Below are experts of layer 7 (counted from 0) of a mixture-of-experts language model. Rows are named router (the router's row for the expert), up (a neuron's input weights, with its number), down (a neuron's output weights, with its number) and show model dimensions 288-383. Each number is 128 + 24 x the weight over its row's rms, rounded and kept within 0 to 255.
After each expert's rows: "comes after" lists some tokens at least twice as common just before its tokens as in all text; "gets" lists some tokens that make up at least twice as much of what it gets as of all text. This comes from a sample of Wikipedia text that the model never trained on. Tokens count by the router's weight.

# expert 24
router [132 101 146  90 115 141 108 164 147 191 167 174 125 121 155 125 130 151 183 133 134 141 130 136 152 172 167 125 147 105  98 113 128 101 159 122  96 156 162  89 129  99 128 137 126 127 118 147 151 144 135 144 143 135 130 115 117  58 123  96  81 133  84 121  93 106 131 112  91 123 133 144 126 106 141 119 121 137 151 121 114 144 100 165 110 107 132 114 151 145 121 146 168 113 170 130]
up0 [127 106 142 136 146 102 121 111 136 140 145 106 137 130 139 162  98 161 105 125 102  85 121 150 157 170 168 124 108 104  84 137 127 163 106 104  79 106 117 116  91  91 189 150 123 108 121 166 185 112 136 112  76  88 132 123 146 128  94 120 128 123  84 147 115 109 107 123 142 121 143 125  89  80 134  89 121 118 154 130 163 149 151 170 138 170  90 140 159 165 120 134 126 124 147 161]
down0 [120 126 109 125 143 151  91 101 118 145 161 168 141 126 146 122 134 164 135 132 149 121 125 135 144 100 103 150 167 130 155 115 129 140 184 135 133 131 164 113  94 141 122 157 151 163 117 128 121 130 143  84  99 132 132 147 124 166 131  97 110  97 129 120 120  97 110 144 157  87 101 103  82 154 148 118  94 106 157 140 166 114 106 154 146 118 135 144 157 131 127 103 109 162 139 124]
up1 [150 100 152 151 114 153 106 136 114 113 105 190 166 128  89 116 107 118 161 121 121 129 167 140 117 152 121 104 158 164 117 112 122 152  87 108 135 166 177  87 128 122 166  73 116 116 139 132  86 122 107 106 119 142 145 113 148 100 121 119 127 166 164  89 141 105 112 105 160 121 135 160 126 133 164  83 170 182 137 125 164 106 123 139  68  98 108 110 156 134 119 132 128 122 161 146]
down1 [107 106 137 127  98 114 140 123 154 101 148 152  97 115 135 154 160 105 124 105 144 124 127 119 126 109 161  73 135 112 138 161 128 135 102 155  87 108 110 116 127 113  79 149  66 125 102 132 121 137 107 129 148 126 133 141 169 135 113 152 125 115 131 160 127 154 139 121 116 101 147 142 121 126 124 111  85 122  47 113 103 139 165 141 138 145 107 163 121 121 118 147 150 141 150 144]
up2 [100 104 131  89  96 139 190  93 167 105 115 147 186  91 124 112 141 135 150 161 150 104 142 142 128 150 123 105  99 144 158 133 154  67 106 117 140 169 146 132 165 130 133 106 128 117 146 174  98 136 191 142 132 146  95 108 190 107  95 111 112 102 134 125  85 124 171 139 129 136 151 152  94 140 146 128 129 137 127 130  93 133 121 195 141 117 114 121 138 161 132 112 138 130 121 115]
down2 [ 97 139 129 133 117 117 103 114  94 128 132 165 123 116 153 111 119 102 133 113 118 119  95  90 108 137 172 152  84 136 145 130 122 115 127  66 147  74 127 147 109 142 124 128 104 173  98 147 180 131  85 144  85 126 116 155 110 108 147 104 105 152  77 131 145 135 134 127 115 158 138  83 139 126  92 141 127 177 167 131 140 105 144 136 121 156 151 125  90 106 150 126 126 172 136 110]
comes after: "1", "2", ",", " ", "–", " in the "
gets: "–", "000", "1", "010", "990", "980"

# expert 56
router [112 169  78 146 116 117 166 121 142 114 187  93 119 104  91 109 103 148 111 145 112 145 132  92 100 120 116 130 125 111 134 111 159 142 129 123 109 125 125 115 116 124 118 110 147 173 158  95 125 151 107 112 183 109  78 135 132  68 126 106 129  86 138 118 155 165 104 120 121 158 117 148 113  91 150 140 117 111 165 123  94 113 139 159 118  91 116 119  88 114  94 137 123 135 102 157]
up0 [144  77 149 121 122 112 112 159 126 110  95 102 101  89 119  93 177 165 150 128  99 140 133 129 124 121 192 156 134 139 147 140 109 115 142 162 101 155 112 162 155 116  96 140 112  85 133 121 146 141 177 103 129 144 126 136 159 140 119 102  89 126 108 151 157 134 159 210  99 117 139 153 121  97 128 163 114 145 118 134 140 126 141 152 101 129 132 128 114 119 156 126 123 112 103  87]
down0 [116 107 106 176 141 121 166 151 139 162 124 114 111  99 160 131 137 135 148 127 108 158 138 128 135 134 128 122 108 116 130 122 106 115 148  89 149 115 160 113 128 142  98 125 142 121 142  98 118 109 136 115 141 127 121 172 105 111 114 115 154 109 106 148 151 145 177 122 124 121 165 117 169  84 139  62 159 155 112 162 114 171 153 124 146 122 123 110 118 128  85 136 140 168 189 137]
up1 [139 177 103 132 155 120 127 144 105 106 103 150 114 130  86 139 142 124  51 126 119  89 141 106 137 146  78 185 181 128 133 149 117 166 123 133 130 158 100 133 109 107 119 102 173 126  98 115 130 114 140  98 127 125 168 146 163 175 134 137 131 129 139 139  93 119 111 106 122 179 153 113 121 133 130  81 118 117 147 162 127  97 140 128 148 127 134 122  82 123 137 129 118 146  69 114]
down1 [115 126 117 118 114 107 167 156 121 148  90 108  97 111 129 114 162 142 140 158 132 138 143 167 148 105 143 119  89 120 132 117 145 151 145  81 131 126  89 168 143 115 120 154 183 173 162 124  83 156  94 137 123 111 103 110 103 146 114 112 107  80 142 156 148 131  98 116 141  77 149 146  94 125 117 117 121 133 169 132 159 130 112 104 122 157 125 160 126  98  94 137 106 109 148 105]
up2 [124 153  93 158 163 117 130 125 108 109  93 132 119  62 160 118 135 136 159 128 149 115 105 161  90 121 124 134 138 130 124  91 148 120 158  97 149 120 137 150 158 150 137 116 139 116 143 110 128 119 133 169 176  88 137 158 138 155 141 186 163 130 158 159 136 114 115 122 145 174 123 128 116 131 132 153 125 158 135 131 145 147 138 138 123 100 114 123  97 100  77 110 145 146  88 138]
down2 [106 123 119 107 138 143 101 129 140 125 131 113 100 116 134  95 140 120 139 149 166 131 118 125 129  85 126 133 142 136 136 173 144 150 118 146 181 151  92 133 134 113 116 128 112 115 129  89 144 131 142 105 161 104 113 165 136 130 157 128  82 200 136  95 123 132 114 125 124 145 111 153 137 127 107  78 161 132 144 116 143 132  69 132 132 143  80 116 107 132 117 162 143 105 135 143]
comes after: " =", ".", "==", "===", ")", " =="
gets: "\n\n", "\n", " is", ").", "\\", "$"

# expert 59
router [120 129 113  94 118 105 160 112 112  98 129 131 113 154 108 156 120 131 143 140 141 142 155 132 154 132 108 116 102 106 138 102 114 108 124 160  98 106 133 161 105 113 121  95 154 139 112 101 149 127 124 159  81 146 104  74 129 170 118  87 135 119 159 168 114  71 101 141 119 124 150  94 163  89  73 168 145 115  97 101  97  94 136 111 159 136 126 136 129 153  97 116 140 181 135 137]
up0 [116 111 103 113 155  92 133 118 143 150 121 124 153 150 166 120 124 115  80 131 129  95  95 138 134 144  85 115 104 103  76 154 117  87 110 159  85 132 147 137 114 120 125 114  77 127 131 127  92 112 108 112 143 148 150  95 130 132 119 124 130 127 107  99  93 108 158 116 132 116 137  60 134 139 141 169 142 131 145  99 116 139 139 178 128 111 138 162 158 106 156 136 137 104 111 124]
down0 [143 147 137 140 153 118 146 142 143 131 152 143 114 154 157 108 105 148 133 116 115 102  92 107 135 157 110 114 149 115 148 144 111 144 106 167 163 112 105  95 147 122 126  91  90 130 130 112 128 141 108 156 106 175 155 142 140 173 165 150 137 118 127  95 112 138  97 114 164 120 101 126 134 132 136  72 130 118 154 142 136 132  92 146 158 140 108 170 111 142 149  87 125 160 161 111]
up1 [120 159 140 134 170 144 108 154 151 117 127 142 166 132 183 112 106 103 127 127  88 175 123 108 142 135  96 125 129 116 138 103  94 104 100 106 135 132 117  96 141 127 143  78 136  82 151 131 137 120 151 116 141 122 146 109 122 120 161 133  98 151  91 167 177 160 167 133 118 137 145 140 164 130 105 133 117 119 157  77 135 175 108 145 126 105 110 109 126 114 141 112 143 146  87 110]
down1 [120 113  98 156 124 173 121 177 176 114 153 145 142 135 135 106 157 131  91 114 127 156 149 127 111 173 115 129 126 123 119 130 137 123 178 140 111 147 133 133 111 144 141 112  94  97 119 116 121 113 127 124 146 118 155 129 122  89 177  92 134 125  84 119 128 140 143 124 129  95 108 114 121  89 134  93 128 137 113 117 162 172 152 146 125 124 140 100 123  56 144 146 148 154 109 128]
up2 [118 151 137 118 148 125 167 161 110 113 118 123  96 128  98 112 118 128  82 157 142 121 113 122 142 118 116 138  89 125 131 131 178 135 157  80 174  90 152 128 117 113 117 119 104 100 133 159 183 136 130 103 124 110 119 113 102 120 143 185 143 151 147 172 111  81 164 112  91 142 175 112 118 169 123 176 125 159 165 112 101 137 129 152 133 147 127 155 103 136 104 136 158 115 146 139]
down2 [136 109 111 118  71 121 131 123  97 129 110 127 160 165 134 118 138 132 162 150 161 121 171 111 135  80  90  97 106 138 100 159 122 114  68  98 138 146 108 140 144  95 106 137 133 130 129 115 146 139 136 185 136 125 106 145 149 129  88 148 161 105 138 121 143 128  95 116 166 113 150 151 124  95 181 187 149 135 122 158  94 117 113 100 108  56 130 117 125 155 104  87 121 127 107 165]
comes after: "\n", "3", "4", "5", "7", "9"
gets: " (", " =", " | ", ".", "| ", ":"

# expert 40
router [112 115 171 140  74  71 125  94 164 121 131 151 175 116 131 151 169 150 122 140  88 101  95 153 117 124 101 117 110  98 129 129 140 160 130  73 142 111 108 134 148 104 114 141  93 150 110 128 130 144 142 129 136 123  98 160 110 128 138 108 134 100 143  84 165 137 164 163 102 172 149 112 138 146 109  88 152 154 125 160 101  77 125 114 143 125 125  95 127  82  92 142 137 151 155 120]
up0 [121 141 103 157 127 120 132 111 167 141 191  85 106 150 123 140 115  87 116 148 164 108  91 107 107 108 160 128 155 133 120 157  85 110 105 147 153 134  84  95 155 124 137 100 129 129  77 175 177 104 110 126 169 102 144 132 136 107 116 134 136 124 118 138 147 138 152 118 121  81  89 113 126  85 119 100 147 125 113 154 151 153 136  99 101 126 159 136 105 152  94 133 141  92 129  67]
down0 [ 75 130 122 141 142 113 118 124 119 127  58  90 120 136 155 125  98 109 154 142 142 128 180 168 116 127  92 146 138  98 155 118 124 104 100 159 111 105 117 109 125  96 120 154 102 109 141 156 182 114 166 140 127 169 144 120 147  83  89  77 140 136 132 161 108 121 131 109  63 165 179 129 117 131 181 111 157 118 147 106 126 121 150 115 122 123 156 134  94 113 112 116  98 153 127 132]
up1 [135 127 149 144 116 118 139 185 127 176  95 122 139 107 150 146 134 144 108 152 129 119 140 131 129 116 149 104 114 110 113 116  88 108  81 157 153 133 159 121  82  88 157 159 140 131 159 150 157 106 104 118 167 120 122  91 109 166 112 171 118 108 167  99 121 144 118 136 100 158 123 123 129 166 107 123  99 162 150 119 139 124 125 134 140 117 160 165 138  98 115 116 123 178 132 115]
down1 [136 173 111  73 124 125 117  84 143 126 104 128 133 146 100 133 113 116 109 139 169 136  92 140  76 115 119 141 123  93 112 106 151 126  97 136  95 131  95  92 127 134 136 183 169 106 106 130 123 133 115 136 148 125 123 141  98 101 143 185 109 151 157 160  88 157 121  92 165 143 145 104 165 134 161 112 122 122 129 124 151 154 136  98 146 145  76 105 124  85 140 158 152 201 167 195]
up2 [112 127 139 135 120 125 115 123 110 108 132 106 161 156 165 124  95  88 122 126 113 151  96 152 103 160 152 101 123 128 126  84 143  93 146 141 142 190 120 103 100 116 109 124 166 106 121 127 124 120  64 151 136 122 130 140 111  85 116 135 135 121 145 118 141 130 140 181 136 119 113  75 122 148 173 186 169 122 133 131 130 124 134 111 172 137 151 120 168 100 139 115 134 117 101 124]
down2 [169 109 104 137 143 122 127 140 136 141 132 147 130 124 118 135 103 120 153 100  53 133 144 120 165 162 137 119 133 146 144 131 154 111 126 186 119 137 144 118  94 113 135  94 128 105 117 182 114 141 146 161 122 166 124  98 126  98 140 151  94 117 123 105 148  91 136  87 152  80 128 106 156 138 141 147 101 143 143 137 171 120 138 148 130 148 120 118 128 131 116 162 138 130 113 114]
comes after: "–", " | ", "-", " E", " ", "2"
gets: "0", "1", "2", "3", "4", "6"

# expert 32
router [139 105 108 111 132 104 145 163 138 107 127 123 146 124 134 108 130 157 137 111 145 142 139 153 116 134 131  87 144 124 179 121 105 111 106 125  98 154 140 125 143 103  99 150 127 117 140  97 171 100 151 140 109 132 175 116 128 106  93 103 118  96 137 131 152 152 156 143 140 159 130 126 163  85 137  83 121 140 126  83 126 120 140 141 142 130 127 153 105 146 131 100 129 180 117 122]
up0 [116 118 126  79 101 163 179 148 102 168 124 156 120 149 144 150 112 119 110 135 169 106 137 114 131 131 148 140 126 140 118 111 111  84 103 173 124 135 152 187 115 129 111 125 169  92 133 107 133 150 153 139  99 140 156 120 105 147 151 136 121 154 119 107 128 120 165 137 107 104 156 139 119 161 102 128 134 140 157 135 163 133 113 110 167 120  96 134 127 114 104 160 124 123 159 182]
down0 [116 101 102  85 137 109 144 134  99 141 126 125 127  87 127 188 140  84  96 116 144 107 133 120  93 179 128 151 107 154 147 118  92  91 145 139 157 124  87 142 115 139 141 144 129 138 124 124 108 124 101  79  75  85 119 140 106 145 183 126 140  99 118 128 109 182 147 161 119 104 128 110 113 106 125  98 152 146 130 165 154 122 154 121  91 112 127 127 120 126 119 123  86 119 114 126]
up1 [105 128 150 145 112 119 122  96 119 134  93 118 136 108 144 161  92 127 115 128 106 156 142 107 137 132 154 130 161 158 125 145  79 145 146 145 155 213 161 104 100 165 154 137 175 137 142 123 152 137 127 151 111 113 150 123 158 137 119 132  83 121 116 125  97 132 136 160 147 144  86 142 108 125 134 120 123  73  88 154 124 135 137 144 122 194 134 104  91 147 127  90 138 154 137 119]
down1 [155 129 110 146 123 152 108 138  94 136 149 120 149 112 120  78 100 139 146 147 132 121 121 112 126 105 133 142 117 125 105 104 149 154 139 142 100  83 138 148 109 123 118 138 163 153 106  65 124  87 122 117 107 128 139 160 103 172 150  97 203 129 116 159 100 131 116 148 133 107 162 158 114 134 107 126  80 148 114 107 128 118 118 120  90 104  87 111 116 164 151 152 118 124 116 190]
up2 [129 136 131 172 111 127 122 132 149 126 168 126 152 100 159 130 140 156 131 141  85 146 114 163 144 118 133 170 156 119 147 161 122 149 162 138 150 168 150 105  96 182 170 123  93 130 131 131 139 107 100 158 108  98  81 129 149 123 135  85 145 117 116  65  98 124 136 128 101 148 128 115 115  98 153 136 106 126 128 117 121 116 129 114 103 153 165  62 131 117 115 146 164 135  95  93]
down2 [108 111 128  95 163 140 135 157 131 101 118 164 140 124 122 133 149 120 125 125 128  92 103  70 122 101 149 133 156 147  91 106 137 141 100 140 128 104 126 163 161 130 148 130 155 157  90 104 104 124 150  98  92 123 137 116 106 132  96 126 111 106 131 154 147 114 136 129 119 160 117 115 111 120 120 179 168 109 134 156 145 186 139 136  93  93 166 127 163 119 128 151 158 158 172 150]
comes after: " | ", ") | ", " (", "°N ", ".", ","
gets: "1", "0", "2", "3", "4", "5"

# expert 2
router [143 158 126 101  94 107 155 115 164 115 125 106 114 118  82 121 153 112 147 130 102 129 162 160 147 131 132  83 118 153 117  96 157 160 136 124 110  75 112 161 109 143 117  86 101 119 137 128 155 104  77 167  92 142 151 172 140 164 152 165 117  81 137 150 153 122 156 130 143 102 125 133  95 151 106 138 125 144 122 121 120 143  95 115 111 152 127 146 131  93  95 145 100 169 179  95]
up0 [108 107  86  90 134 112 176 149 135 128 143 147 113 113 169 139  95 151 110 140 122 155 153 134 121 110 133 111 163 126 114 172 133 119 132 144 104 113 149 179 106  98 124 122  92 162 145 126 130  79 168 134 154 145 118 151 154 132  98  79 152 131 140 147 147 114  96 150 159  91 107 110  81 120 133 121 128 130 129 119 149 104 122 134  95 160 167 138 108 143 111 144 123 111 155 169]
down0 [140 139 153 153 136 139 145 107 136 135 104 145  91 101  93 159  90 114 142 136 109 134 132 111 167 134 115 127 114 107  90 151 137 101 141 155 117 123 103 168 125 113 110 105  80 193  99 144 126 125 137 141  91 143 128 174 113  84 130  66 132 124 161 154 122 117 139 155 143  97 131 131 123 101  93 117 109 121 143  85 119  98 112  83 110 182 104 107 136 112 142 145 117 139 158  69]
up1 [ 81 183 167 168 133 145 147 140 143  99 151 113  88  91  90 152 154 139  96 168 153 119 175 137  95 126 130 110 139 178 101 120  74 174 112 147 165 112 118 129 131 120 133 160 103  98 172 139 131 158 129 158 176 115 148 167 129 109 116 129 133 157 159 133  98 118 132 146 147 112 117 140 112 142 116 126 121 133 155 158 149 159  93 124 124 168 163  91 130 106 133 102 104 160 109 138]
down1 [124  80 105 156 129 128 125  68 123 135 147 130 127 127  99 104 118 118 127 103 108 126 115 172 127 163 125  83 104 130 110 161 123  56 152 118 140 111 142 134 115 121 162 101 131 113 146 116 133 126 159 100 122 174 114 125  83 140 118 131 132  93 123  91 133 160 115 163 120 156 155  75 136 150 154 163 136 156 104 132 111 162 164 128 125 162 128 117 138 110 126 115 172 163 127 110]
up2 [158 121 137 112 151 142 122 122 116 125 145 134 133 124 136 140 115 105 143 175 114 124 129 176 131 176 156 111  97  78 130 129 104 132 113 115 158 116 125 108  98 102 174 155 100 154 134 159 115 137 108 116  90  96 178 113 118 177 143 114 114 115 139 129 126 123 111 130 156 125 139 144 118 143 122 142 127 157 181 150 117 153 189 138 144 147 181 135  87 124 112 156 125 117 150 173]
down2 [176 130 110 133  92 101  89 116 109  94 124 104 163 109 102 143 138 119 166 122 100 126 106 138  87 106 126 143 114  86  93 127 126 188  98 150 126  86 116 151 116 108 130 144 112 123 172 139 123 157 159 162  79 139 125 132 134  69 135 140 113 134  98 134 120 164 141 152  80 108 152 154 140  99 146 121 124 155 134  95 130 127 124 123  99 141 128 203 143 154 124 137 173 126 130 120]
comes after: "\n", "\n\n", "3", "6", "4", "5"
gets: " | ", "| ", "–", ", ", " ", ": "

# expert 1
router [134 121 168 113 127  82 138  89 132  88 147 112 127  79  88 134 125  82 134 120 101 164 127 173 119 143 138 151 119 151 142  93 101 177 154 139 127  89 121 151 101 130 125 133 100 110  84 143 147 154 129  99 115 136 113 156 175 119 137 133 137 114 136 115 149 140 137 123 112 129 120 152  91 147 156 125 133 160 153 173 120 150 133 130 103 139  85  95 132 121 125  63 135 118 131 127]
up0 [144 100 144  92 143  79 148 184 131 117 121 171 114  84 137 109 164 140 146 109 100 119 148 119 149 126 136  97 111 158  96 147 138 107 101 165 119 131 152 145 104 140 179 122 140 146 122  89 115 143  87 142 157 162 134 122 119 135 128 168 108 124 126  85 131 121 129 115 138 114 183 132  87 160 142  96 170  97 144 130 129 142 148 135 138  89 184  92 140 112 162  96  98 136 115 139]
down0 [128 143 113 138 161 131 171 135  81 122 118 103 133 125 123 113 100 165 111 114 110 126 107 144 114 116  94 144 163 125 103 131 129 103 131 101 108 168 151 141  92 110 117  87 129 114 127 102 131  87 179  81 148 111  94 115 127 131 131  99 138  94 155 111 134  66 134 146 181 141 123 139 129  85 108 123 145 136 137 126 103 133 119 121 100 184 133 149 122 104 130 113  87 131 150 147]
up1 [136 114 189 121 127 172 188 127 131 141 156 142  99 159 142 137 112 154  97 107 151 147 128 117 127  75  92 151 116 125 139 101 140 146 141 127 158 151 128 111 124 111 134 117 128 104 107 180 129 137  92 180 115 153 110 162 112 126 119 150 127 107 125  75 120 147 147 127 168  80  97 138 126 154 147 150 151 105 116 157 142 142  87 161 127 121 136 130 120  95 101 120  53 112 128 152]
down1 [170  91 142 116 116  87 118 119 126 107 121 127 139 115 116 105 161  85 103 140 113 115 134 139 115 178  99 114 114 142 187 140 135 114 146 107 141  79 145 148 136 103 136 102 109 137 155  67 128 142 129 100 116 122 131 118 142 152 138 133 121 125 131 113 135 134 121 149  80 148 130 136 115 117  70  93 135  85 118 148 144 136 121 105 122 100 155 143 130 121 118 139 118 136 163 125]
up2 [119 129 127 118 124 115 129 120  92 163 167 106 189 135 105 183 103 110  95 129 156 124 126 108 126 130 105 123 131 124 135 128 138 155 130 104 125 127 120 116  96 135 121 105 148 136 119 113 142 126  78 107 131  90 191 164 124  92 109 135 149 122 105 142 189 131 134 192 197 147 116 116 105  95 110 119 166 138 174 110 156 130 123 149 123 121 113 150  82 100 105 159 120 107 108 127]
down2 [109 160 164 106 139 143 123 143 123 123 179  99 134 128 131 119 142 159  80 166 178 154 131  99 179 103  81 152 126 100 158  82 167 137 132 150 155 119 161  91 138 117  89 160 120 126 127 123 111 149  97 158  76 141  97  93 129 136 108 128 111  95 102 130 122 139 152 128 113 138 116 141 148 198 124  76 152 116 108 140 187 154 132 165 146 115 152 163 135  97 115  85 151 137 163 114]
comes after: "2", "1", " | ", "0", "–", " (age "
gets: " | ", "0", "–", "; ", " League", "013"

# expert 60
router [112 120 167 116 164 101 141 110 122 110 119 163 104  82 160 120 142 123 141  86 111 136 103 162 132  80 118  69 141 111  90 119 136 174 176 143 114 106 111 182 125 149 116 142 116 119 142 137 148 127 125 109 154 133 119 129 116 113 112 100 125 195 119 142 135 130 142  92 113 158 153  81 140  87 141 119 137 126 151 140 180 145 178  87 141 153 132 110 127 149 116 116 143 134 110 140]
up0 [220 152 149 169 125 114 179 110 141 128 134 126 139 152 161 164  98 118 145 138 130 150 118 102 104 144 102 139 127 133 118 147 115 142 133 151 101 133  98 119 137 121 156 142 133 122 103 138 119  89 179 149 145 135 131 141 156 166 133 165 173 136 108 159 150  80 107 149 134 123 144 112 103 145  80 127 139 150 146 110 129 118 135 160 145 155 132 132 129 132 150 154  98 131 106 147]
down0 [ 51 128 112 105 149 159 114  98 148 127 162 138 124 100 148 158 136 120  78 131 152 167  91  78 124 169 140 105 144 119 131 140 106 116  96 122 141 129 118  94 154 127 115 101 143 109 130 116 115 111 121 107 121  98 117 162 143 118 114 109 130 170 120 156 119 147 158 153  94 151 124 106 168 106 110 113 115 151 128 133 128 124 113 117 140 107 137 142  70  91 118  97 148  94 121 128]
up1 [149 137 116 142 125 121 106  99 146 121 150 100 142  91 115 123 100 116 102 131 143 145 145 126 136 142 143 120 110 161 152 141 183  65 134  84 111  54 107  84 147  93 136 153 133 146 124  87 138 104 138 118  88 149 136 152 145 148  75 151 115 118  91 139 132  80 110 129 154 146 132 146 132 117 115 108 151 133  86 116 132 114 115 114 120 133 142 169  85 139 154 138 168 159 122 136]
down1 [118 105 137 136 167 128 151 124 127 136 123  96  76 111 102 120 164 120  98 137  80  78 113 136 164 127 117 116 128  95 137 106 151 159 115 117 160  41 103 126 130 111 136 139 113 177 102 158 152 112 153 167 134 125 121  64 119 145 120 156 122 135 118 132 138 113 128 147 140 120 115 117 104 113 129 165 154 119 156  95 127  92 106 134 113 146 124 105 168 146 133 128 154 138 159 151]
up2 [126  87 121 115 145 154 194 102 121 103 120 120 107  94 100 118 127 101 116 126  99 145 133 132  91 152 127  92 151 102 172 101 129 166 110 141 145 117 122 126 147 117 155 144 178 116 131  96 147  85 135 141 150 106 183 115  82 158 143 145 147 166 150 140 128 106 152 111 130 128 150 135 131 115 117 161 105 106 128 117 110 123 171 124 134 144 130 160 122 135 123 125 116 131  62 107]
down2 [139 144 130 130 139 157 103 133 112 168 127 130 113 207 169 116 160 159 144 110 134  86 146  83 123 130 147 160  88 163 114 111 120 140 139 121 162 153  85 118 117 159 131 107 119 110 110 135 137 126 138 136 111 135 105 106  97 147 124 158 124 105 123 138 143 148 118 139 182 130 175 110 134 141 161 132 112 147 146 113 101 163  76 126 100 159 150 168 110 145 151 128 135 163 151  69]
comes after: "\n", "′", "-", "- M", "- B", "- St"
gets: "-", " |", ":", ";", "|", "- Occupation:"

# expert 44
router [102 117 123 131 135 112 143 129  89 128 129 100 146 135 134 107 120 151 167 136  95 112 109 136 147 104 169 154 145 109 116 114 140 109 139 142 124 111 153 108 110 111 137 116 156  83 159 190  96 110 149 153 111 140 136 165 129 134 133 126 103 115 130 112 108 106 123 103 101 126 131 107 137 120  88 155 113  79 159 153  97 108  85 131 157 136 148  98 132 128 106 122 142 120 134 158]
up8 [ 98 128 130 136 133  42 152 147 131 140 109  98 138 109 106 107 110  93  89  76 145 145  98 156 115 108  48  86 175 117 127 134 121 111 143 130 139 142 164 150 142 128 125 145 172 108 141 138  95 115 121 164 142 121 110 101 107 146 122 125 113 163 122 135 120 118 112 127 144 141 140  96 118 126 123 143 168 130 109 159 122 136 143  90 149 155 150 139 106 148 142 108 144 107  95 120]
down8 [120 135 112  85 129 126 131 152 153 142 127  79 109 137  93 103 156 179  92 121 108 114  93 115 153  93 102 141  82 137 134  84 119 103 119 120 124 127 119 150 130 134 143 104 103 119 155 129 106 104 127 107 107 109 124 105  98 139 134 128 147 108 120 101 128 150 118 106 139 121 151 141 140 129 153 135  81 112 118 130 103 126 169 130 113 113 110 171 156 101 155 144 150 161 129 137]
up9 [144 148  81  97 151 113 132 134 143 152 167 130 160  86 165 105 151 106 142 110 122  80 119 149 161 114 139 164 139 151 119  96 166 159 134 108 102 124 140 123 127 132 140 144 161 129 135 157 127 128 117 145 134 115 157 112 105 128  96 188 111 147 141 131 153  74  95 107 135 108 107 167 157 134 135 144 122 123 115  95  97 106 130 156 140 123 166 119 101 161 115 119  99 136 186  90]
down9 [157 131 128 100 102 117 133 153 153 124 131 159 121 118 130 146  74 129 146 152 107  87  93 124  86 105 148  97 140 133 132 159 146 188 114 144 106 112  93 146 106 126 151 136 177 141 149 146  87  55 102  96 119 145 129 128 111 125 104 146  97 134 147 150 130 135  87 155 186 112 107  86 121 106 151 116 146 123 111 161  77 189 128 137 160 154 152  94 134 113 103 118 154 173  96 127]
up10 [133  99  99 150 138 135 137 170 108 121 147 161 163 117 131 132 146 133 100 138 131 128 123 123 144  98  97 131 131 158 158 158 126 147 130 143 121 122 111 159 155 148  78 100 138 148 118 107 130 184 125 166  98 166 112 162 162 119 120 117  97 155 154 104 102 128  97 107 136 103 123 122 108 130 138 117 122 124 219 132 133 153 149 151 171 144  98 168 107 159 149 103 123  90 113 134]
down10 [109 161 145 113 119 148 118 120 108 133 117 142 141  95 113 169 138 160  88 140  87 144 133  91 167  88 145 117 123  85 152 129  74 134 126 114 154  99 111 117 100 105  86 102 136 163 108 144 139  76  99 156 167 155 139 130 135 105 158 123 119  60 170 144 148 174 167 154 100 149 155  95  98 113 118  94 121 105 136 122  96  77 157 135 106 135 122 116 124  85 121 127 146 141  73 113]
comes after: ", ", " | ", " ", "| ", " in ", " ("
gets: "2", "1", "3", "4", "0", "5"